Experts of a small language model.
Experts: 24 experts in each of 13 layers, 432 squared ReLU neurons an expert, 2 picks a token, a softmax router.
Below are experts of layer 9 (counted from 0) of a mixture-of-experts language model. Rows are named router (the router's row for the expert) and show model dimensions 256-383. Each number is 500 + 40 x the weight over its row's rms, rounded and kept within 0 to 999. Numbers have three digits each.
After each expert's rows: "mostly gets" lists some tokens that are sent to it at least half of the time. This comes from a sample of Wikipedia text that the model never trained on.

# expert 22
router:491534556452530484501469487524493499451517503454525491508501463495452511572560413489515423419574497418465497418539540487476518432520469518535570464456436494490496524463449427478477539429482564519473476444567442472488468500559553520481525459550506494554512497470519521456436569522456533521478495438496542525435528574548492495525487467476455508504466473496459526448542537483466573531525
mostly gets: "Website", "Saint", "CC", "Inc", "CH", "BS"

# expert 16
router:533448494493377501507490570489531476532430550535494491497527514439460494569519559529516494480531484566519448490513516530503470493453495430462548431484518525444519415456475507486472480566559429550496407536459543501492515564456514515522456463503502540417591443491547459488537518448432472550555440525472502525504488534405475536451477511488540471491549513523478550495501492468528550551523
mostly gets: "which ", "This ", "that ", "There ", "this ", "These "

# expert 2
router:523529454553615562460570511468486456545453489518551517462524449540511428566488417572491471438496497516452476506483443529500469516533525484491530510452458522528512520466498534516567479505507515405545477470520511472536460498547459445536506444569439515487565559477570518533458504479525534526477572567481503506441516503488532505494451551463510493481533450482449541523482538550418534518436
mostly gets: "Phylum", "Label", "Country", "Height", "ass", "sel"

# expert 0
router:521487547447505528583552531420459470514525451462516490499561530466492522447523489435534485492526517537489483415471456494515486429503501496538504533485572563580552451459520540479500510482610417491508454484470440561540449470475473451439556513439449457408561475416467468543537553550538439548571482423542539485481552495491465442498558470525573490537530462475521447538510574535530533476536
mostly gets: "be ", "being ", "considered ", "remained ", "known ", "available "

# expert 5
router:476475478526500577469532512483475405516537546538509507495506589510455529454514526450529457448530464491517498571555450556472513476443466450497469476499442511413444562444503457460465510491554535564507483492557457487463450504541511520459474454434503466467511474513522500544417547561499522498516586491555415473557450512502508459476536499520566455509496460506537526442478595494512537488499
mostly gets: "War ", "Denmark ", "Website", "Boy ", "Futures ", "would "

# expert 14
router:551554459537480492511448460530517539449468468555426474551457486523515540500563555494443479482528465552525493550547450451484485485497443490487481459480537490437507575440520460577485470514432608603524530489553445435485573490465503473507462485496541539477511562514435495504450454522448539429527594488497508507525502555489535520551515508506465539481476519514457525471532483488474471513552
mostly gets: "Second ", "Green ", "Women", "Supreme ", "Football ", "Red "

# expert 12
router:514492533449550550451553532436518537473489495487529457575485526576570553519477538522555551459488510439478488562472496548454544443448556582442530445554478515432485497449532470542461575504498440524503490427529441523530533478520510557570501542521456481484525475440495437510465514587523457560407525490515462512469479521528423508521534487508439502542457526450541508497524483491424472554521
mostly gets: "In ", "won ", "wrote ", "joined ", "decided ", "From "

# expert 13
router:459526497498540458487483452469539479468456461480524472485431541499533451498590466502473518492534467531505530430583498541494522464494475539470519505481407464517541504474482468565492430459500578418513510529488510477507537589462535536459466443554509454494569481452525561453541513412555552495507503561414520517480467536526497420520504528523513521561491427480450523530547464478575477506506
mostly gets: "----", "Family", "Battle ", "Genus", "also", "Great "

# expert 20
router:548448468468488536535528498424470481545524512563488490544560493515518466465522509487540533475494524488500451483506541547443516438454508522510497475461527482469418441475501510529479508483599518520512481439473458549486490536516490384505388435508469458414518518449527505509523548573451465495538379471566523477529485472525438527477512507519491454519459477452547518544516533492517448542423
mostly gets: "work ", "appeared ", "tions ", "service ", "ations ", "areas "

# expert 10
router:456528548460431560463487511538444441566467506462545493506518551480504522523516551451553495521548460469538473521535491499469470539409534543527529526557491501524464509508451505432465561460488526494532444536495513542430429461454434488469569425436474477549425511547464451538429488590535488514525463485442559497506523482594459457466520499480533434447525461509538477492484563486412472505417
mostly gets: "consists ", "dis", "Turnout ", "rights ", "there", "', "

# expert 11
router:477477479470561566517534508512501558454528519472546551484542484437525520520509472537523493526495529468491506455472474476553501504474564523534441518535549484497519549492525595425458511525450635514520516470560499437475515531508481456548456544569521586489465461557537549519490501457473490473521494523492511533538483478505518480427424513560554549493511532481465457472438464551482433525557
mostly gets: "oph", "ist", "tion", "group", "them", "ation"

# expert 18
router:483518445486383451484533449491540499520552507456505501503536549520492517498542516516485482555488518430469551524516482464478561466451574460546505561534539503522484577518565525559495551441413445480524508564517512508429479476489518509472413455548488531512490485505548453558561510491509419473496518486556522542520482516518481496495487490525524558536466531449486492484522488510447460471509
mostly gets: "|", ";", ",", "\". ", ".\" ", ".\""

# expert 8
router:460475495498456511483498532549499573546443496469491531481522496440505508440458489428484503573440515532477480408462492526541517542456468544538489437548500492568479520528499564486510466530555459506552475476512489462522583540479503451598534510440595486535468504543552533498454534502512501515479429467503549555549572518431460526426481458499572521466529499534446438478493484541394426532443
mostly gets: "tick", "ex", "show", "By ", "COVID", "rec"

# expert 1
router:454443472421539461442525548531522534514496557536545544495530528520507512502489471484427452433457449485539469575458531459502543494508516508485494450428467554456480484532570429560528479496522539567463431547496488454465443530502525450533529405560479550466552433445446506458470534471399518470535508423570457537477498479442430490532470478519489532558486536505515530448470451466566547486466
mostly gets: "resulted ", "N ", "List ", "resulting ", "Species ", "Loss "

# expert 21
router:447478527477524519409446474576575478473458522539471479534476539536547511525574538514430461442466443443475427439520524464546527477546450500433407492456489517445466500460496467469515526445519485518516497570530506538476438509560438580521501471462490428562431509510553462488511524501514484508518554543498496531527439461497443527468455456554503459529514474541507497434533480552503512560515
mostly gets: "km", "Candidate ", "MF ", "U", "Racing ", "Albums "

# expert 4
router:469527453497454488577517419477500467492453428474531546473457454512480460556526546478493427477533516522474538491549426453570509524534448568553528515462472585496514566499474465465524473516509593504503493538521436488576473509411467441519572488464540507485461465487519463486472470488528489524577509515397462544558436551436509594520511500533519471569519542573439553513496494528533511462449
mostly gets: "Born", "also", "Genre", "non", "Phylum", "Label"

# expert 7
router:513519467478509509503541552479520431448532509541455520444480506531521499541561420563485513475428540496471440450500444534431567552510573593518513524444508523448544539467493456496454473462535520476480536486516509551541480537489500423455509420468504449505460508489591523457456519470426466496469529502539450553570472557477479518452499526461497478506535479520499462544489518516421527516435
mostly gets: "\".", "=", ".\"", "School", ").", "Road"

# expert 6
router:501526526470389546521522564430433545489503500477517520490572549502521511411457540486491518487472522501456508368501495549485478514552514523483487474501510468451571459473521507462503533487513550578455512513520495535457502490509471422515431462393525562529560496489526475459497583535448521516517540444511525503493490566471453499463467530551441543501535457535522518433494564489489463494555
mostly gets: "his ", "their ", "her ", "His ", "original ", "its "

# expert 17
router:523564555506576476494436479545491489502501448503483480516543569535508536484464500472467449528515471528464445478518459408485444517469491528573487535477515574482443485542468462483539495509537447530458559482490566548426536532484560523548558494541468445528453432489550467448418527527481542566513546523461507562446555505464548441549514539589422487476537486506573526493467505454463476508412
mostly gets: "Queen ", "Singh ", "aged ", "Air ", "SR ", "ст"

# expert 15
router:486489431475462527504449423482461482503514482466515481473480458527479534533487454461543477517496486504475494519564430522448495585559471461518437440457427467458546430478533587471466463467412546575446467510511429491545479525493484518424442432484490419511475533528530501483428498475450487510523498474472537539466531449560440553397463496512511513562483515443508509476450530561473541538547
mostly gets: "You ", "Coordinates", "See ", "=", "Candidate ", "X "

# expert 23
router:516549541419495498546518587423508544489512434442534520501447551481540479477485510535435474533476560490523485573495493457581495560463541478411524537512454468449560441442537486467515494486414469510479471433475539496537460553485495537536516442400496481547568530502556415469489570538448468563536510468485457491454491513440403522494494478506431437489442504549556478537533483422478492423527
mostly gets: "during ", "On ", "At ", "until ", "During ", "July "

# expert 3
router:509470542536474508536557476414477568465483437433519505503570555543477476477478527521467510477479520488504487482470511541466490515521453534407490507523491507493527539513500483549523462531480487458481517519510452528506551505429556445519450562486462501540539474488547431496435517560521465467449467452531560534453535452482456502531583502524435559461592501523509567504556451529485556481563
mostly gets: "His ", "De ", "featuring ", "Van ", "de ", "whose "

# expert 9
router:484496533422560492511471558464516432503530523532462411444525513507435459556432506502539436456507484491469527462435536444479535483459470469493600443498497492471514520474516466527527468446529546477483463479547504551551422491527451476472543523511519510534472434463476595534439543558530494573490548569555471565497480496491403555555505526547454464467465563536498565544507506440493516522545
mostly gets: "took ", "take ", "Br", "Ivory ", "takes ", "taking "

# expert 19
router:497433475505457516502537546533451495555530482566507535535557456524556506512509555535514550426484505514522445495546552499520449446514526543511525460504514486450452516494476456485551564476555403529544493510505444485543502519491519490453538483505542512435489472510475504509557528512561546487501466475536450470470479509484528545488525500436544488473446508494503542515461526515536478508417
mostly gets: "\", ", "); ", "\"; ", ",\" ", "., ", "including "